Experts of a small language model.
Size: 10 layers, width 128, vocabulary 4096, 18M parameters.
Experts: 128 experts in each of 5 layers, 96 squared leaky ReLU neurons an expert, 2 picks a token.
Training: a variant of Adam for the experts, 10100 steps.
Below are experts of layer 6 (counted from 0) of a mixture-of-experts language model. Rows are named router (the router's row for the expert), up (a neuron's input weights, with its number) and show model dimensions 0-127. Each number is 128 + 24 x the weight over its row's rms, rounded and kept within 0 to 255.
After each expert's rows: "comes after" lists some tokens at least twice as common just before its tokens as in all text; "mostly gets" lists some tokens that are sent to it at least half of the time. This comes from a sample of Wikipedia text that the model never trained on. Tokens count by the router's weight.

# expert 16
router [140 150 155 119 160 143  88 129 126  99 154 149 134 148 154 152 114 164 117 127 185 145 117 151 114 149 160 128 108 163 124 106 100 167 103 138 126 146 144 185 148  99 125 105 100 116 141 117 140 137 165 102 118 118 118 103 119 159 102 160 144 127 106 114 170  98 123 132  91 124 143 117  89 136  78  96 106 149  97 130 164 166 127 139 120 138 132 152 182 163 159 150 119 135 148 148 105 138 146 137 164  98 111 115 137 137 137 148 140 145 137 126 107 110 105  87 114 126  88 112 140 164  81 177 146 135  95 146]
up0 [128 128 131 130 111 147 139 146 134  93 133 116 167 144 102 115 134 107 125 116 126 133 129 111 182  87 160 137 115  90 127 144  89 149 136 124 177 143 140 131 107 132 129 163 126 131 144 108 119 172 154 104 127 128 113 148 151  94  93 171 142 161  87  93  94  91 174 118  93 102  98 132 107 140 127 172 152 117 138 108 145 142 164  97  87 100 152 138 128 144 121 145 128 150 105 145 109 141 123 138 111  81 148 148  80 139 144 101 165 117 173 113 160 138 105  71 149 106 138 130 111 146 152 102 156 122 162 112]
comes after: " |", "|---|---|---|---|---|", "|---|---|---|---|---|---|", "|---|---|---|", "|---|---|---|---|", "|---|---|"
mostly gets: " ±", "|---|---|---|---", " Votes", " Candidate", " Ref", " Epis"

# expert 34
router [ 83 148 129 147 143 167 102 113  79 126 159  86 112 113 144 101 114 136 123  85 141 182 133 187 159 123 146 115 139 129 121 113 135 151  87 140 100 114 128 139 154 134 109 137 152 150  67 147 120 143 141 124 108 146 115 138 116  94  76 103 125 155 130  95 126 103 109 110 132 123 106 152 147 121 126  92 133 142 165 144 156 114 180  73 155 124 118 123 164 106 134 136 140 154 109 136 147 173 147 137 132 100 131 122 151 141 115 117 102 131 142 156 147 173 111 137 136 105  94 134 120 134 165 176 130 119 104  97]
up0 [119 130  62 144 129 126 138 140 142  93 123 113  89 126 128 125 126  94 106 144 133 137 147 123 137 123  76 126 118 154 125 152 147 160 146 141 123 121 158  99  79 128 126 147 134 162  91 160 118 119 100 106 146 102  94 121 153  88 163 136 128 129 134 132 156 168 173 122 103 147 180 118 147  95 125 171 141 101 121 128 127 148  93 156 138 141  91 109 153 104 102 159 122  93 143 138  91 104 124 117 160 146 113 103 117 151 156 130 165 121  92 110 168 105 130  83 119  83 131 142  93 166 161 107 131 143 152 134]
comes after: " ", "-", " Family", " zone", " Order", ":"
mostly gets: " Genus:", " Total:", " Species:"

# expert 23
router [143 127 109 128 155 172 100 109 160 141 113  97  87 104 132 132 159 162 155 132 158 129 163 115 104 157 139 145 113  99 143  68 121  96 141 178  89 159 130 128 101 107 132 109  90 110 154 156 113 121 131 102 116 113 105 149  97 125 149  85 145 159 162 149 162  98 152 162 130 121 181 115 110 105 105 124 121 138 108 135 134 156 103 102 117 148 115 156 109 155 116 131  94 137  87 127 162  91 113 148 129 126 116 110 188  98 112 138 151 111 112  88 125 122 133 103 123 151 134 106 126 108 112 142 183 124 117 118]
up0 [110 110 143 185 126 135 119 135 108  94 188 129 143 129 101 166 120 138 127 127 114 153 104 149 133 127 117 151 141 110 127 109 117  93 152 171 110 174 136  97  92 134 109 142 163  75 121 132 115 109 121 151 105 148 141 174 138 123 128 145 119 146 130 123 150  93 132 127 131 182 149 117 134 134 175 145 132 134  92 140 140  83  94 104  95 102 118 148 161 181 111 116 119 156 118 116 137 113 108  90 111 123 111 151 106 102 164 123 166 134 162 121 146 150 112  95 113 110 138  94 184 140 119  95 126 151 142 165]
comes after: " C", " A", " G", " S", " N", "R"
mostly gets: " ESP", " MF", " DF", " FW", "BC", "RA"

# expert 15
router [146  94 140 129 127 124 115 103 161 102 109 146 147 143 142 146 135 179 141 135 166 155 141 148 108  87 125 105 130 155 132 127 108  97  89 149 104 132 113 141 108 102 121  92 155 142 128 132 143 125  91  97 125 108 114 154 114 165 150 156 126 102 130 154 186 104 159 152  96 127 137 100  96 112 146 102 134 116 124 141 139 157 121 137 158 156 134 166 187 163  84 148 105 110 106 138 140 110 130 164 152 103 109  74 151 124 163 152 165 104 149 124 122 114 108 139  89 149 131 123 123 159 104 152 166 142  93  88]
up0 [174 104 119 157  78 152 130 116 139 123  97 165  91 107 145 113  99 128 189 126 127 135 150 146 102 150 132 143 138 147 130 135  61 103 138 125 108 134 142 124 123 145 147 175 145 122 168  89  99 127  94 115 137 124 106 106 130 112 104 116 119 125 120 136 148 144 108 117 128 162 103 151 158 129 144 143 138 116 136 123 177 146  73 162 143 132 131 122 127 120 121 128 142 110 144 118 118 120 152 171 126 122 155 147 121 100 168 143 163 187 143 113 178  83 166  90 109 126 130 120 111  93 105 150 105 142 174 123]
comes after: " |", ")", " ", " 0", " Department", "er"
mostly gets: "He", " People", " We", " He", " She", " we"

# expert 106
router [118 103 139 110 119 147 137  99 142 163  95 123 115 146 140 136 118 163 100 153 188 177 170 172 111  92 164 131 135 153 121  84  94 158 144 158 107 150 119 156 125  95  98 117 121 100 139 155 147 128 111 125 170 104 157 130 143 131 155 128 138 139 123 122 187 127 104 165 139 135 112 111 109 112 111 138 123  91 116 125 152 111 118 107 133 151 178 106 159 145 122 122  94 155  97  86  76  89 110 154 172  94  80 105 142 145 142 124 132 137 122 154 121 129 102 133 124 112 138 125 145 119 133 147 140 122  89 125]
up0 [133 146 110 111 155 145 152 122 156 127 157 133 105 141 144 151 147 126  98 180 144 111 152  97 152 134  92 127  99 104 149 136 162 163 158  96 118  80 157 108  99 133 124 136 139 137  90 134 114 113 137 130 156  97 119 121 134 161 129 164 150  62  85 168 107 113 128 146 106 123 137 103 141 120 132 152 139 115 109 114 119 180 131 125 124 114 168 107 119  73 134 115 108 125  99 108 100 104 157 137  85 134 111 148 140 150 142  98 144 114 121 163 174 112  87 100 153  87 135 136 128 100 125 110 101 124  78 156]
comes after: "\n", " 2", " 1", " 3", " 4", "–0"
mostly gets: "=", " Best", "|", " also==", "@", " #"

# expert 92
router [137 143 116 121 143 105 117 147 141 137 164 148 171 156 110 132 141 106 132 150 141 133 128 131  90 170 152 135 132 179 163 152 109 133 151 145 140 107 136 147 142 154 132 140 133 103 146 158 147 136 108 114 125 142 150 138  98 169 117 142 128 110  67 142 147 145 151 106 109 164 102 108 131 127  81 192 120 140 124 154 162  95 136 135 136 136 126 154 155  89 151 114 101 148 148 130 123 165 121 119 143 151 190 134 133 153 146  84 121 122 112 146  81 157 103  84 142 132 122 126 148 157  99 161  86 152 163  87]
up0 [119 159 102 100  89 155 143 151 176 120 114  77 137  95 131 122 102  80 157  92  69 110 151 140 114 148 121 102  97 134 111 111 162 106 113 133 134  97  94 123 129 128 180  87 133 141 106 153 157 166 135  87 140 126  95 113 155 100 128 108 136 153 155 135 143 149 139 121 172 144 132 118 120  82 127 139 140 136  96 155 135 100 130 113 103 129  91 124 104 123  97 143 137 143 116 105 151 122  99 197 153  90 104 120 136 120 142 160 146 119 128 133 156 136 130 118 139 138 104 121  79 107 136 140 142 120 165 131]
comes after: " and", " he", " was", "|---|---|---|---", "Personal", ","
mostly gets: " cont", " ret", " port", "|---|---|---|---|---|---|", "|---|---|---|---|---|", "|---|---|---|"

# expert 65
router [135 156 118 143 117  92 124 124 112 141 117 156 125 174 120  80 102 115 125 172 108 170 128 124  96 144 163  99 137 155 165 154 104 154 181 136 147 111 135 147 147 133 144 138 128 146 151 111 156 160 136 127 138 132 159 136 128 151 116 145 157 124 101 118  89 118 111 118 103 182 142 112 169 151 108 188 134 165 113 168 159 128 140 134 156 131 126 134 101 112 143 111 109  84 167 108 112 127 141 110 167 133 143 154 135 102 109 143 132 100 132 154  86 129 151 137 116 108 169 111 132 182 130 133  70 139 151 136]
up0 [ 86 157 157 140 153 122 118 165 139 105 125 125 113 111 104 114 149  92 117 114  80 114 143 111 142 123  99 121  98 149  94 136 152 130 106 131 172 106 112 140 110 154 142 129 118 141 147 105 139 183  92 145 118 107 129 128 149 160 157  83  87 134 130 154 127 145 148  98 125 129 147 113 134 152  99 119 144 118 158 120 142 140 164 115 140 154 141 185 172 125 113 142  85 146 140 158 119 117 131 132 154 134 106  96  72 117 126 120 172  91  51 127 155 100 114 150 123  97 145 116 158 112 112 150 129 132 126 169]
comes after: " to", " not", " would", " and", " can", " they"
mostly gets: " consid", " spec", " ser", " suff", " poss", " rec"

# expert 109
router [118 119 137 143 146 117 118 134 139 145 127 168  92 146  82 139  74 101 142 148 104 150 136 118 158  99 126 129 124 148 108 179 162 126 120 168 150 102 146 162 121 137 153 151  92 145  89 110 139 119  83 142 130 116 127 138 155 176  98 109 129 111 114 114 153 128 153 134  76 134 136  80 148 174 129  77 159 141 103 156 153 124 107 133 146 147 121 176 112 157 152 116  74 124 140 140 137 116 139 165 120 157  89 139 139 124 154 112 111 139 141  89  96 125 109 138 113  99 120 101 101 126 136 151 150 136 145  85]
up0 [104  78 112  96 156 149 109 176 139  99 103 115 149 139 137 113 125 131 139 142 143 119 121 151 124 129 121 125 133 139 125 167 132 124 151 141 139 124  96 140 132 104 110 129 148 171 145 194 106 104 131 124  97 183 108 150 138 131 104 145 100 115 140 124 181 126  84 121  98  97 170 123  87  87 111 112  68  82 144 154 119 118 149 117 154 111  92 152  94 103 123 136 103 148 167 148 114  93 124 145 135 141 117 158 122 108 131 136 118 140 169 119  97 118 112 128 118 146 143 103 156 105 133 141 139  67 125 162]
comes after: ".", ",", " where", "s,", "s.", " that"
mostly gets: " who", " which", " they", " because", " that", " They"

# expert 52
router [160 122 136 122 147 148 121 106 152 122 128 137 164 115 170 129 113 166 122 139 149 155 121 188 124 135 136 136 104 153 120 113  85 180 112 139 131 109 129 127 109  99  99 138 122 101 151 122 124 102 162  79 133 116  98  95 102 173 165 157 141 126  91 134 110 113 130 147 166 127 112 101  88 115 145  92 117 172 124 136 156 169 115 135 141 135 135 138 142 144 121 170 160 129 144 105 111 151 141 135 175 104 161 134 109 177 116 120 125 157 101 137 193 154 111 154 179 143  99 131 117 144 111 151 144 159 135 139]
up0 [134 112 157 124  96 139 116 159 113 123  90 129  87  81 139 122 119 124 109 138 160 145 174 117 112 111 108 122 121 107 104  90 110 153 148 142 128 106 155 126 107 124  66 100 153 154 102 114 139 135 145 124  74 138 169  99 150 134 128  81 128 172 124 125 175 120 145 146 118 142 159 125 109 110 148 135 137 147  93 104 125 117 177 149 151 142 141 175 144 154 134 140 128 116 148 148 100  85 127 164 134 169 141 112 151 123 119  87 130 122 140 129 146 127 134 128  85  87 153 145 133  73 147 149 162 139 140  86]
comes after: " |", "|", " (0)", " place,", " –", "s)"
mostly gets: " mid", " Apr", " Aug", " Win", "ronze", " Major"

# expert 58
router [ 84 112 102 152 141 139 147 117 169 108  97 117  99 107 147 112 143 131 175 114 151 132 107 104 120 159  87 116 124 161  95 122 118 151 113 140 130 114 137 115 119 147  86 155 107 104 136 116 133 170 114 162 136 118 165 159  89 108 162 120 139  93 147  97 162 111 138 137 151 115 158 127 122 152 145 110 151 164 123 152 124 160 131 127 100 160  91 152 125 168 124 155 110  97  97 149 103 102 155 156 104 113 141 111 114  92 102 104 179 170 159  92  87 151 121 157 151 129  92 131 128 102 145 163 122 123 127 112]
up0 [134 168  61 123 124 138 121 108 145 135 155 115 117 133 166 125  80 109 141 115 104 146 134 133 175 110 129 136 114 129 145  95  99 141 141 138 111 153 112 161  98 163 182 136 104 139 110 116 129 132 147  99 181 108 119 111 110 118 148 119 113 128 137 156 121 133 166 131 157 167 132 117 135 149 139  83 107 137 122 142 156 155 142 138 132 135 148 122  63 120 124 118  90 120 110 101 131 115 122  63 102 153 128 129 119 125 157 129 122 149  89 142 139 106 129 128 124  99  67 161 170 161 138 111  89 112 136  79]
comes after: " L", " K", " H", " D", " Y", " Z"
mostly gets: "rist", " Jim", " Kenn", " Luc", " Jac", " Jon"

# expert 14
router [125 115 149 123 114  83 176  84 134 140  97 151 170 129 110 129 125  60 143 122  80 121 140 133 109 129 113  98 126 107 130 150 165 127 133 167 118  80 145 108 161 124 159 122 111 161 133 169 136  81 108 178 121 107  79 111 114 117 150 160 101 128  91 139 133 131 144 130 144 184 137  93 153  99 138  93 144 135 114  95 146 126 121 135 161 153 120 129 139 127 105 103  90 119 106 140 115 119  84 135 147  99 106 131 140 114 151  96 133 110 127 156 126 107 151 144 116  91 151 155 115 144 112 105 131 143 173 129]
up0 [134 180 127 130 112 115  80 141 120  91 128 127  88 133 128 204 150 136 115 146 150 121 111 131 127 129 134 143 140 142 105 156 157 150 104 153 113 104  88  98 120 136 135 160 129  88 118  98 149 155  93 144 148 126 117 140  99 119 153 140 128 112 164 141 195 132 155 149 134 128 110 148 165 126 120 140 117 140 110 173 107 126 147 151 130 136 129 100  80 141 112 123 119 108 110 137 130  98 154 157 119 150 134  87  77 100 124 151 144 156  90 111 133  69 151 175  86 135 130 137 134 100 135 139 130 147 122  87]
comes after: " as", " with", "ing", "ed", " of", " for"
mostly gets: " him", " such", " them", " both", " these", " many"